Below are experts of layer 7 (counted from 0) of a mixture-of-experts language model. Rows are named router (the router's row for the expert), up (a neuron's input weights, with its number) and show model dimensions 0-255. Each number is 128 + 32 x the weight over its row's rms, rounded and kept within 0 to 255.
After each expert's rows: "comes after" lists some tokens at least twice as common just before its tokens as in all text. This comes from a sample of Wikipedia text that the model never trained on. Tokens count by the router's weight.

# expert 1
router [197 126  90 103 130 115  98 101 114 141 157 130 129 143 153 128 149  83 148  84 176 145 150 189 112  75 157 189 129 167 101 110 148 157 124 113 104 106 146 117 129  90 101  83 130 139 157  91 137 154 106 106 115 131 142  54 121 112 135 173 211 143 203 108 161 149  86 142 122 116  97 131  82 136 154 133 173  90 122 161 101 188 129  95  94 111  95 150  85 126 133 156  73 147 113 110  98 115  98  56 117 137 128 135 124  86 172 131  52 121 135 116  90 155 149 141 109 118 139 124  91  47 134 124  69 157 185 176 135 100  87 116 174 124 159 124  73 125 135  80 161 136 153 137 183 161 151 160 112 114 143 166 117 129 154 105 149 105  71  71 124  69 150  94 130 126 219  69 109  94 134  79 132 139 142 117 101  78 130 171  85  89 169 157 175 119 129  54  83  95 113 114 125  98 141  82 127 101 173 133 146 130  88 128 132 105 133 171 138 120 123 108 126 152 114 124 135 136 129 108  64 116 111 148 122 170 109 117  21  65 131 146 148 127 190 159  89 137 121 139 127 152  86 130 130 138 109 163 112  72  63 147 182  96 132 141]
up0 [146  98  64 123 112 132 135 157 146 132 157 160  86 196 103 127 151 134  66  96 164  63 120 139  89 113 146 179 155 125 165  92 146 183 116  96 123 152 174 149 141  72  79 157 106 111 144 162  89 140 148 146 105 147 170 142 145  65 145 125  86 131 102 100 127 112 115 100 116 134 131  93 188 108 136  82  89  76 176 103 179 167 101 124 125 179 135 125 167 144 111 129 166 133 126 164  50 131 154  89 172 142  85 145 102 153  80 112  87 143  91 221 148 119 121 143 114 100  82 146  84 115 150 154 143 132 124 107 142  63  98 150 143  66 167 105 160  83 112 120 126  49 160 100  61 142 123 155 124 123 101 130 182 162 144 193  83 108 112 216  84 152 168 162 136 123 141 102 128 154 140 140 105 119  96 126 131 104 142 158 115 106 146  63 153 137 117  91 103 111 106  72  94 135 162 103  78  89  50 128 129 173 109 138 146 147 125 178  76 121 109  74 114  86 140  98 129 155 117 108 128 128 189 121 109 150 115 165 155 148 122 159 144  85 207 127  85 121 125 182 140 126 129 123 184 150 181 157 145 136 146 136  86 129 104  93]
up1 [130  97 143 125 133 111 115 143 140 124 114 129 146 138 103 131 128  91 127 114 172  94  88 161 120 129 140 121 164 149 145 118 111 127 135 127 173 101 148 162 142 127 136 170  74 128 135 184 175 147 115 138 151  97 164 173  86  92  99 111  78 104  88 105 175  93 141 105 146 102  80 107 169 134 102 117  55 131 141  58 106 108 112  98 181 123 100 137 132 159 159  94 186 117 103 137 132  91 165  93 139 140 104 122 143  81 111 107  61  98 104 138 107 119 165 144 139  84 163  82 136  93 100 140 204  90 155 148 156  87  71 106 116 129 130 119 105  99 129 156 145 126 120 137 166  97 111 117 152 108 164 126 134  84 187 135 155 158 122 177 179 105 107  96  97 119 151  71 145 108 157 170 142  89 122 124 114 173 147 102  16  71 186 157 124 178 127 135  85 105 133 148 180 106  83 183 155 182 130 149 125 184 106 128  88 134 115  91 143 124  63 140 124  88 104  99 174  89  66  27  99 137 183 153 116 151 120  77 159  90 162 106 149 150  82 139 161 163 156 169 105 143 175 109 153  89 109 189  65 185  91  81 152 111 106 102]
comes after: "-", ",", " K", "|", " of", " ("

# expert 13
router [ 90 167  77 121 172 131 137 154 176 138 104 154 115 106 186 135 114 176 105 128 105 106 108 194 169  60 114 117 111 107 126 195 101 126 112 136  64 150 116 132 170 153 126 135 132  93 102 133 123 163 137  51 122 140 118 150 113 129  75 135 144 109 105 154 152 100 135 163 163  70 119  87 163 163 128  83 147  92 135 140 161  92  66 145 166  89 110 137 192 137  97 203 136 110 109 139  76 118 149 108 162 105 133 107  82  68 111 132  90  97 174 152 150  96  97 173 107 103 114 108  61  72 134 136  98 116 153 117 112 110  81 133 141 186 162  96  97  91  83 132 147 139 128 115 137 119  91 159 155 162 134 181 143  64 134 131 130 135 104 180 101 144 148 123  86 131 150 107 140  83 130  90 135 145 113 121 114 167 137 138 162 107 186 110 129 152  70  72  90  82 167 117 112  93 159 118 102  46 143 143 142  75 103  80 134 124 172  86  93 142 109 116 124 105 105 119 200 119 116 135 126 124 145  81  53 100 119 128  61 160 120  96  86  97 102  90  62 153 122 128 126 103 162  74 131  73  99 162  55 157 202 133 117 129  98 111]
up0 [115 134 140 151 119  99 123 142 146 154 124 144 102 123 116 131  82 116 152 125 127 128  80 135 145 124 158 113 133 122 132 131 108 147 137  79 108 148 149 130 104  83 158 111 204  33 132 142 149 138 128 139 143 119 130 168 174 140 152 153 116  98 144 113 127 151 119 186 133 134 142 135 155 184 128 151 161 145  90 159 147 109 125 205 103 147  75  92 140  91 147 170 163 161 158 124 127 106  91  97 173 124 124 114 133 167 129 151 161  93 152  66 151  79 121 157 111 136 141 125 101 132 134 150 239 154 146 159 120 128 160 172 145 116 123 118 174  98  91 142 115  91 110 160 153  58 159  97 186 102 178 148 138 102 114 183 132 107 150 103 123 160 146 142 163  86  81 101  99 120 126 126 114 131 105 137 132 105  87 172  95 114 177  42 170  55 112  65  89  81 149 113 116 136 141 211 115  79 129  79  81 207 147 125 112 110 106 181 111 144 150  93 226 150 115 103 108 121 110 105 117 149 181 194 180  98 131  82  87 114 138 161  89 147 189  91 102 164 163 163  97 176 148 173 149 131 106 133  52  80 140 107  98 103 113 130]
up1 [141 128 144 102 128 167  95 144 130 142 121 135 196 126 135 117 167  71 143 125 156 109 126 183 126 152 103 132 145 186 136 154 117 133 108 158 166 111 153  92 180  83 127 162 153  79 141  46 135 123 175 139 147 155 105 135 116 153  66 165 134 154 159 171 137 117 157 146 107 110 146 174 155 145 140 116 121 110 151 178 133 104  82 184 137  90 105 126 150 163 149 165 115 136 119 108 143  98 129 137 102  98  91 114 161 103 161  96 139 140  71  63 174 180 169 181 109 129 140 116  83 121  77  82 166 150 146 159 130  93 146 152 165  60 100  94 134 150 120  91 132 193 149 125 140 124 122 147 110 152 119 222 152 194 114 156 157  76 151 130 128 140 169 108 118 125 165 106 190 141 150 126 120 143 153  98 137  95 131 119 229  44 129 136  59 137 142 141 129 183 159 105 118 166 111 114 102 116 145 133 118 102 120 166  94 135 185 135 180 174 128 119 150 195 114  86 134 113 175 185 112 137 168  90 144 123 154 159 101 102  80 141 128  82 108 177  86 141  94  98  92 133 178  80  70 106 106 162 147  32 159 130 102 114 158  96]
comes after: " ", " T", "-", " F", "it", "t"

# expert 2
router [133  80 105 156 110 126 121 129 164 173 115 157  96 158  90 154 127 181 102 140 151 101 150 110 136 125 118 116 164 169 146 115 159 114 155  96 127  80 100 171 102 156 173 137 180  58 138 102  86 116 146  98 115 117 135 144 152 124  33 192 108 117 100 163 144 110  91  83 131 129 124 137 112 177 229 114  92 147 141 137 125 145  63 137 110  93 163 153 168 134 113 125  91 143 129 167 124 145 121 129 151 123 123  79 140 165  74 112  78 173 155  65  68 140  76 136 111 176 112 100  90 135  93 132 150  58 154 135 133 134  94 108 120 120 168  78 146 163  99 138 134  90 144 181 144  97 126 112 100 110 150 122 165 144 155 211  58  92 176  62 126 106  90 206 106 137 107 108 203  92 145  86 181 124 141 156 116  95 102 121 206 136 192 187 100  59 166 136 132 160  72 148 111 144 106 134 117 150 118 111  95 160 155 117 110 168 106 159 117  93 100 132 113 124 126 120 143 126 107 106  92  79 148 160 152  89 188  89 124 106 134  94 136 144  99 116 140  58 116  69 108 117  95 132 147  81 141 120 143 121 168 134 141  97 143  92]
up0 [ 93 102  77 119 114 131 113 186 118 119 132 125 119  47  57 109 134 110 165 121 121 130 141 115 159 137 113 183  36 126  95 142 141 155 106 187 163 110 112 225 151 127  95 103 122  64  95 134 146 140 137 136 130 174 108 120 104 163 127 144 108 100 137 122 125  78 147 105 104 126 125 138 127 123 169 113  81  96 102 119  95 182  90 167 111 100 142 117 152 137 169 105 164 119 168  92 141 110 128 142 110  99 171 131  92  87  97 111 167 175 126 116 115 173 143 142 106  99 181 109  94 197  81 146 172  95 111 156 133  92  52 162 119 116 176 122 124 123  97 108  97 119  90 133  78 121 136  82 134 158 103 204 132 129 173 153 143 124 167 101 102 139  92 142 152 154 181 146 129 151 165 130 141 155 122  67 103 169  89 105 138  97 145 115 102 128 130 114 188 136 149 196  74 127 122 184  81 108 132 123 128 135 115  76 173 152 124 176  83 114 142 204 148 138 155  72 109  64 153  91 116 136 138  83 176 125 123  51  99  85 141 182 111 103 115  94 114 131 193 146 194 104 104  67 155 122 153 128 141 142 118 135 152  75 102  69]
up1 [165 156 153 108 113 141 117 187 135 223 156 166 147 100 123 153 101 138 118  83 129  71 142 126 147 119 126 103 140 131  96 115  58 142 146  94 127 144 182 136 159 176 173 207 115 114  81 113 158 161 134 109 119 119 198 186 128 144 189 137 160 127 136  83 109  91 163 141 111  83 142 148  85 180 113  77 107 156  66 142 209 139 118 110  93 158  81 182 119 104 112 110 176 180 104 185 126 100 117 148 171  80 133  72 188 131 140 125 165 134 146  76 191 177 165 120  83  71 216 110 103 131 139  79 140 168 115  83 126 135 151 153 100 145 163  84 149 145  87 161 170 162 151 125  91 137 110 109 124 133 104 168  99 125 111  99 104 104  92  84 162 115 119 133 124 114  66 121 171 137 155 150 103 107 134 116 147  92 156 151 113 116 157 142 115 135 100 146 118 132 145 158  93 135 138 134 148 148  75 106  98 106 106 159  90 164 120  73 137 113 133 112 125 120  17 156  90 141 127 158  75 138 158 166 101 152 130 113 108 111 140  73  99 111 147 152 138 207 147  91 112 129 150 140 101  98 136  71 101  96 172 110 114 101 151 115]
comes after: " the", " a", " in", " an", " The", "w"

# expert 0
router [146  95  78 126 135  58 144 108 103 102  83  80 182  99 148 151 116 116  81 115  88 118 135 156 138 136 168 119  89 129 182 129 182 182  62 176  92 157  73 138 154 142 104 162 144  97  86 139 139 147 150 125 186 115  90 101  89 117 126 136 133  66 119  61 160 131  97 132  72 143 117 115  85 116 129 115 134 103  76 147 181 158 123 102 133 175 113 105 124 158 210 113 143 161 105 152 146  83 128 152  94 148 132 156 130 121 142 108 131  76 110  91 143  83 148 132 161  60 154 134 177 123 161 170 166 124  94 142 141 119 179 134 124 132  75  63 150  96 109  81  96 121 150 107  68 118 127 166 171 125 123 104 127 135 146 118 135 133 128 124 150 136  48 118 103  72 129 161 185 107 111 157 221 113 203  93  92 134 149 106  88 122 139 104 117  87 105 103 119 102 163 156  73 122 142 132  64  95 168 124 111 107 129 130 199 141 174 132  78 118 158  93 152 160  88 126 125 135 109  65 152 122 116 130  88 122 149 164 104 141 110 146 133 184 161  86 127 184 172 147 135 164 135 162 137 140 201  89  87  96 136 176 112  70 104 103]
up0 [105 126 107 186 127 166 154 139 140 122  82  85 171  82 153  95  87 133 156 113 118 110 117 127  67  79 124 129 132 112 144 165  96 154  94  97  80  75 103 200  90 134  69 101 200 130 112 160 146 115 113 169  98 137 117 132 115  84 102 112 134 152 103 124 117 150 147  98 153  80 128 186  64 119 163 127 173  96 147 105  73 172 185 133 110 164 199  92 160 132 190 153 133 134  87 110 152 136 125 150 157 100 135 134 116 149  80  79 137 123  97 169 136 159 164  58 148 156 137 151 149 143 169 161  83  83 110 100 119  98 133 128  90 143  99  89 126 112 138 115 157 148 129 174  96 118 123 197 103  87 118 172 157 156 140 161 195  69 115 128 131  77 134 172 133 122 132  97 134 130 138 118 174  92 147 211 119 142  99 106 136 139 130 140 154 112 128 105  94  90  58 205  98 124 163 190 143 113 131 130 106  91 157  66 121 153 169 101 113 137  62 157 172 168 135 135 144 180 142  71  99 131 159 193  74  80 127 143 168 129 135 113 182 148 162 146 113 129 104 167 159 153 156 121 164  73 160 168 128 105 103 136 108 110  83  97]
up1 [150  77 134 130 160 153  92 144  77  90  89  94 174  99 162 115 136 119  73 125 171 149  92 146 130 110  89 132  81 104  71 138 125  86 199  52  99 149  94 104 169 155 167  99 124 114 143 187 143 102 134 116 169 141 143  95 168 156 126 186  80  83  89 176 156 125 136 127  99 144 135 182 101 147 127  86 100  53 160 161 225 128  72 110 118 103  94  94 117 105 199 106 158 168 113 128 138 148 150 141 149 144 186 178 177 154 123  87 148 139 162 137  77  78  95  97 144 157 151 117  57 176  90 157 134 128  81 146 101  91 160 106 161 158 135 114 145 139  97 161 132 133 121 136 149 121 128  93 164 152 111 138  91  84 114 134 110  96 179 106 143 146 126 109 138  94 145 136 193 132 122 134 106 158 161  83 124 150 101 149 171  26 138 138 158 126 106 161  85 120 137 145 186 134 122 160 129 153 165  65 144 180 165  80 159 170 122 154  96  86 104 107 141 153 127  76 124 165 110 106  86 127 139 154 122  90 197 142 102 146 204 131 105 153 125  98 107 127  95  91 113 139 117  73 119 117 180 125 145 114 123 122 108  87 146 128]
comes after: " |", " P", "o", "la", "a", "ta"

# expert 11
router [144 102 107 152 144 141 135 176 156 139  96 124 112 151 104  42 127  94 139 141 179 104 167 180 126 111 159  98 162 134 108  82 126 123 120 159 122  62  94 120  95 137 100 168 217 142 107  86 121 127  93 161 126 144 127 171 149  76 160 144 126  72 125 131 128 139  63 110 146  69 107 146  94 183 176 135 148 140 165 127 108 191 111 156 113 109 115 106 125 171 122 149 147 140  67 175 132 119 176 119 183 103 104 112 118 111  87 170  74 178  90 110 119 103 157 132 102 100 129 154 115 176 152 181 150  35 128 148  84  96 116  97 123  94 208 171 100 115  92 113 184 131 102 195 114 121  99 120 106 137 119 154 151 128 113 121 138  87 145 158 116  92  88 160  87 138 102 105 173 110 111  61 172  78 146 178 101 146 103 116 166 120 136 102 137 153  71  92 108 120 114  57  87 197 130 191 117 159 138 150 127 114 128 113 128 151 149  94 137 144  51 122 172 193 127  96 177 117 117  95 116 143 187 160 132 108 128  88 140 160 128  72 145  90 108 143 176 101 150 108  87 170 167 139  99 120 187 119 104 116 110 150 140 127 168 141]
up0 [112 119  96 166 114 147 102  82 139  52 117 156 107 108 104  94 133 170  56 150 138  98 158 146 178 114 167 120 110 119 127 147 182  91 159  89 146 140 138 109 118 119 150 171 140 105  92 112 126 169 146  92 197 165 137 114  78  87 139 117  99  63 111 149 151 105 180 140 110 125 107 118 108 132 112 119 104 138 106 132 133  88 133 140  69 160 103 170 137 168 136 122 133 123 159  95  87  88 143 137 110  76 119 190 124 127 148 161 118 152 144  58 138 102 140 154 130 166 139 177 146  97 107 111 123 186 160 128 171 116 207 203 163 150 125 127 110 139 208 146 132 121  95 161 134 127 160 158  93 145 102 152 183  77 113 130 154 146 141  91 180  88 139  64 129 135 129 133  85  78  71 126 126 184 168 115 110 204 237 162 123 129 102  74 138 145 131 175 125 166 175 128 160 151 152 168 117 114 159  84 133 155 112 129 133 102  90 128 152  74 145 109 206 186 144 160 115 125 147 164 173 111 167 117  64  81 122 144 135 128 123 132 185 141 167 156 129  97 170 141 138 137 100  93 116  69  98 109 119 113 194  93 152 172 152 117]
up1 [106 162  64 151 155 110 128 115 144 114  92 159 125 113 121 117  97 102 141 107  98  82 124 142  86 135 109 154  84  96  72 115 117  60 130 142  69  73  99 131 111 116  71 148  99 111 116 184 149  94 202 110 110 150 139 162 170 125 128 101  79 123  68 188 111 116 126 150 133 100 123 169 126 141 184 150 113 143 172 107 148 114 142 129 151 144  91 187 163 126 119 101 132  85  91 168  94 136 170 148 175 101 139 126  56  36  81  92 138 173 143 143 123 123 130 172 169 155 147 171  69 148  78 103 136 110 151 146 103 122 159  85 133 143 135 115 168  95  94 204 108 142 157 157 175 140 125 138 162 107 140 171  84 184 156 121 152 120 117 135 104  88  67 170 143 149 122  66 110 127 103  99 178 127 143 171 142 120 126 172  95 165 167 147  94 127 130 104 131  80 115 132  92 151 161 155  81 127 166 182 110  74 129 123 106 133 138  73 115 163 102 177 141 170  96  96 188  99 100  87 108  63 170 130 111 150 187  80 140 130 140  70 151  95 138 165 105  94 140  78 138 120  63 146 174 168 101 106 109 177  96 162 129 138 160 121]
comes after: ".", "\n", ",", "\"", "==", "==="

# expert 6
router [116 126 143 122 151  76 126 150 123 147 112 152 135 152  88 104  84 107 112  90 155  85 156 191 116 153  85  62 135 144 132  79  58 172 132  87 103 200  98 176  70 123 121 118 126 123 138  86  77 102  95 137  92  71 120 127  57 151 103 125 110 128 108  67 182 132 182 125 163  81 127  98 156  81 117  94  37 129 137 102 122 118  87 120 136  75 136  61  84 136 184 126 149 164 130 135 123 130 116  84 127 121 106 112 180 106 113 156 101 119 156 156 126 145 107  36 113  99 108 128 127 144 118 113 167 170  92 132 135  56 133 172 105 102 174 126 121 141  89  94 147 146  85 204 129 136  77 179  78 137 150 120  66 146  70 109 167  78 106 125 121 106 120 125  94 160 199 131  85  84 173 116 176 138 171 110  75 123 108 168 117 125 136 137  86 115 140  90 132  98 206 133 155 136 106 139 151 142 190 142  79 149 127 144 143 126 102  95  94 160 136 122 122 119 132 117 113 119 198  93  95 138 142  80 114 130 160 106  88 141 108 166 135 104 161 132 113  97 198 109 116 194 124  99 156 106 122 137 171 115 116 107 136 111 149  88]
up0 [187 143  76 132 139 157 188 136 161 125 152 142 114 146 127 149  93  94 131 115 138 129 129 129 149 144  76  72 161  72 152 141 137 116  89 132 107  83 124 154 174  76 127 214 147 155 125 144  82 125 107  97 122 116 168  89  96 111 168 116 135 148 104  72 143  91 100 168 170 100 176 143 138 126 117 124 151  75 129 144 113 171 123 120  91 100 107 118 114 104 140 153 156 158 106 162  59 134  99 150 147 121 159 130 133 172 117  52 135 128 169 112 129 173  99 106 127 127 107 141 135 153 161 142 151 160  95  76  94  66 104  78 143 108  84 154 156 124 145 137 163  57  63 192  93 171  86 101  77  85 133 169 113  58  86 136  58  88 151 113 107 127 132 101  98 149 101 158 105 130  90 101 120 174 115 133 135 134 155 206 142  96 136 131 131 113 129 122 127 171  72  92 202 157 134 150 128  62  56 130 111  73 136 141  92 169 135 146 193 155 171 126 143 171 113 157 162 191 139  71 163 130 142 115  95 123 163 160 101 123 159 122 112 115 111 143 102 102 161  92 129 104  71  88  87 119 124 109 134 192 113 102 124  41 126 141]
up1 [120 107 100 131 135 127 141 158 167 126 149 138 131  96  71  97 144 131 131  73  91  69 125 176  86  84 136  92 145 130 124 134 114  71 145 144 138 155 169 150 156 135 146 178 154  90 125 121 103 106  98 137  35 165 186 167  93  84 130 110 132 146 122 149 149  75 150  89 146 154 109 138  75 136 138 150  76 140  53 128 136  79 136  85 116  97 160 120 136 152 126 151  64 134 137 130 131 136 146 112 124 140  97 169 159  79  88 104  84 127 135 129 214 176 177 157 154 130 150  80 132 193 139 199 123 120 205  99  67 127  94  75 110  84  79  85 122 136 105 138 164 138 114 128 160 158 156  97  97 159 110 100 105 130 104  90 155 122 142 120 107 128 174 172 123  91 124 136 155 147  95 113 150 103 138 116 141 117  75 133 128 114  96 190 112 106  14 101 168 139 175 126 138 158 125  82 133 124 178 102  88 160  68  91 141  90 166 139 124 114 104  92 159 150 155 187 118 161 142  77  80 130 130  92 122 150 101  88 122  97  60 104 126 161 121 135 136 122 150 155  84 153 107 139 110  86 177 158  90  49  86 115 154 101  93 142]
comes after: " S", " ", " A", "n", " Sa", " Ra"

# expert 8
router [134 107 110 142 134 170 102 107 154 118 108 155 108 146  94  73  78  81 123 118 148  93 162 107 171 153 157 118 119 140 117  87 116 131 104 120 118  90 111  88 132 112  95  79 211 138 152 129 158 112 166 151 136  96 170 106 111 115  94 102 123  50  98 131 124 128 154  98 151 154 141 174 133  97 117 151 141 135 123  72 127 154  94 123 139 149  95 168 151 166 163 194  66 151 142 183 128 124 161 159 177 117 130 165 114 109  49 124  96 128  93 114  95  79 152 143 175  94  96  85 153 203 160 136 118  73 136  94 118 145  82 116 144  93 146 166 121  77  89  88 126 146  85  98  74 130  49 168  74  93 129 104 114 168  69 133 140 138 176 123 124 110 147 157  98 147 124 131 102 133 118  71 137 110 138 126  73  63 141 117 116  78  39  79  91 149 144 151 145 185 143  96 140 185 133 138 149 140 102 185 122 136 114 150 152 125 181 103 101 104  84 112 187 141 130 173 167 128  54  50 102 116 162  87 148 127 136  97  90 159  96 129 176 155 101  92 126 117 149 125 118 180 108 125 122 169 121  71 164 124 160 116 124 126  51 116]
up0 [184 128 137 139 127 174  74 113  85 129 166 123 102 131 158 170 109 132 122 121 122  95 119 122  60 173  99 201 137 105  79 128 158 121 145 131 139 129  88 145 141 146 176 140 205 120 110 128  75 102 180  58 134 115 140 105 129 121 121 137 111 122 220  96 155 143 199 121 109 124 121 136  83 149 132 128 148 105 156  95 108 124 104 167 131 159 173 102  96 141  90 157 184 153 160 144 133 131 146 158  85  93 123 180 127  91 125  94 119 155 135  75 130  96  62  80  65 182  76 143 109  77 100 124 143  85 214 112 115  96 128 106 149 160 135  76 106  87 127 112 141 148  27 120 172 116  83  95 121  74 140  70 105 125 110 152 145 129 135 171 125 136 193 129 112 119 118 168  99 129 145  60 186 129 190 151 114 131  92 169 141 198 110 133 127 110  76 140 132 107 112 104  88 121 166 133 188 100 155 131 143 174 160 139 108 107 163 146  88 154 130 117 107 128 148  58 142  98  98 102 108 106 124  86 117 113 148 105 100 115  31 144 160  80 122 102 121 144  99 170 113 124 104  92  81 167 157 104 124 110 149 154 151 143 160 141]
up1 [113 142 156 143  95 123 130 134  84 199  60 155 152 116 187  98 191 144  95 118  95 143 161 110 106 134 127 130 164 110 161 118  89 147 127  88 123 115 110 151 184 107  93 123 205  36 169  90 132 128  69 134  78  71  72 146 166  96 109 161 133 103 138 148 125 151 159 140  93 154  81 120 144 119 144  58 155 125  92 103 150 213 135 151 187 168 110 180 144 125 109 103  96 121 133 111 135 147 172  94 122 133 199 131 137  72 142 131 105 107  80 128 171 152 142 134 150  92 148 143 124 139 144 108 129 130 106  59 111 137 158 118 186 159 147  81 145 166 119 199 172 113 107 173 106 180 102 139 170  94 150 201 139 110 101 180 173 145 162 116 145 125 153 189 132 138 148 121 129 103 160 125 157 151 151 119 135 146 127 138 132  80 150 173 118 160  92  94 148 165 139 117 163 170 134 177 168  78 167 158 150  80 172  72  97 102 124 138  81 147 117 129 157 126 132  90 156 180 174 146 165 101 175 108 181 141 107  99 110  90 115 147 148 152  90 124 133  96 112 153 135 105 157 201 167 140  87  87 137 123 111  92 184 125 151  92]
comes after: " re", " ", " con", " p", " co", " dis"

# expert 12
router [114 127 142 153 108  52  89 140 115 117 132  88 133 118  84 143 131 175 139 146 119  67  99 128 117  60 112 120 109 155 136  88 155  95 118  97 106 133  94 134 149 109 189 203 113 110 103 129 124 142  99  68 148 124  93 117 141  93 103 107 134  96 166 136 147 132 149  66 124  81  90 142 143 161 125 125 140 181  95  79 166 112 122  97  80 102 155 143 118 131 217 131 188  92 143 114 131  72 182 117 143 107 105 101 135 118  70 107 137  83 120  73 172  96 147 130 182 118 177 124 161 179 106 154 182  78 169 137 153  74 174 127 171 152  73  93 142  66 126 127 146  75 111 171 134 124 164 201 144  90 178 186 110 101 155 149 164 138 176 140 190  78  94  86 154 144 151 133 161 110 106 141 123  93 155 129  96 124 180  97  70 126 101 122 144 182 109 125 136  98  83 146 176  90 108 170 149 120 103 116 119 139 113 132  85 137 149 117  95 119 150 182 125 179  54  87 182 141 151 150 127  96 124 130 128 147  90 152 125 142 164 123 168  96 167 148  51 143 138 134  82 127 159 145 149 162 160  83 133 169 125  96 150  94 133  69]
up0 [140  99 124 131 129  86 185 198 112 110 150 153 132 149 160 113 139 162 149 151  96  93  87 135 158 154 165 209 134 121  90 131 133 111 164 122  77 121 115 126 126 108  80 185 191 124 145 130 125 183 163  89 130  55 141 156  93 182 130 119 121 144 103 205 135 160  68 153  93 107  80 133  84 133 211 108 240 126 114 160 125  60  74 121 115 174  69 113 170 147 175 165 121 155 147  93 132 132 129 122 114 152 128 110 123  59 140 140 149 118  76 129 128 131 107  91 113 131 141 135 114 124 113 102 128 131 116 119 146  99  97  98  66 172 147  55 146 127  87 150  94 142 142 148 117 143 128  69 146  94 161 156 126 100 146  79 187 178 109 134 100 123 139 124 119 121 125 150  51 123 136 105 121  90 198 140 134 105 102  92 118 170  99 147 154 101 160 137 105  99 141 118 131 128 149 127 101 157 137  84 157 115 165 135  95 145  75 138 119 102 189 133 111 156 186 124  94 169 147  70 178 122 115 170 176 144  85 140 124  90 127 146 159 135 120 200  94  94 120 158  77  90 123  98 151 177 143 174  95  76 136  82 142 121  86 152]
up1 [180 100 124 134 138  78 121 159 152 147 159 113  87 121 113 110  95 140 113  90 131  50 109 100 120 139 128 128  81 155 175 150 156 133 134  93 138 143 118 104 120  38 129 179 125 106 140 121 124 181 121  69 121 142 167 114 150 110 134 127 163 126 173 113 123 175 143 160 149 118  47 139  71 181 133 116  76 152 174  92 155  54 111 125  85  77  94 193 143 104 109 129 155 118 118 156 138 167  95  82 188 115 133 124 127 209  89 163 139 148 102 129 147 104  67 120 174 122 175  82  79 148 149 185 129 116 132 143 140 139  97 112 166  89 122 107  90  93  98 167 133  58 143 147 153  85 103 111 155 128 146 167 121 144 156 113 127 123 139 110 137  79 154 164 141 152 109  61 114 139  44 110 153 127 147 170 122 112  77 127 138 212  83 111 153 133 149 159 145 101  90 174 102  83 135  95 143 118 128 136 150 177 114 142  84  87 114 169 173 179 136 125 149 143 223  75 115 204 178  97 118 139 118 140  86 124 137 113 125 138 136 114 166 125 138 162 158 119 106 193 139 146 129  65 118 137 111 115 128 111 118 124  62  69 134  95]
comes after: " |", " 0", ";", " 1", " 2", " 4"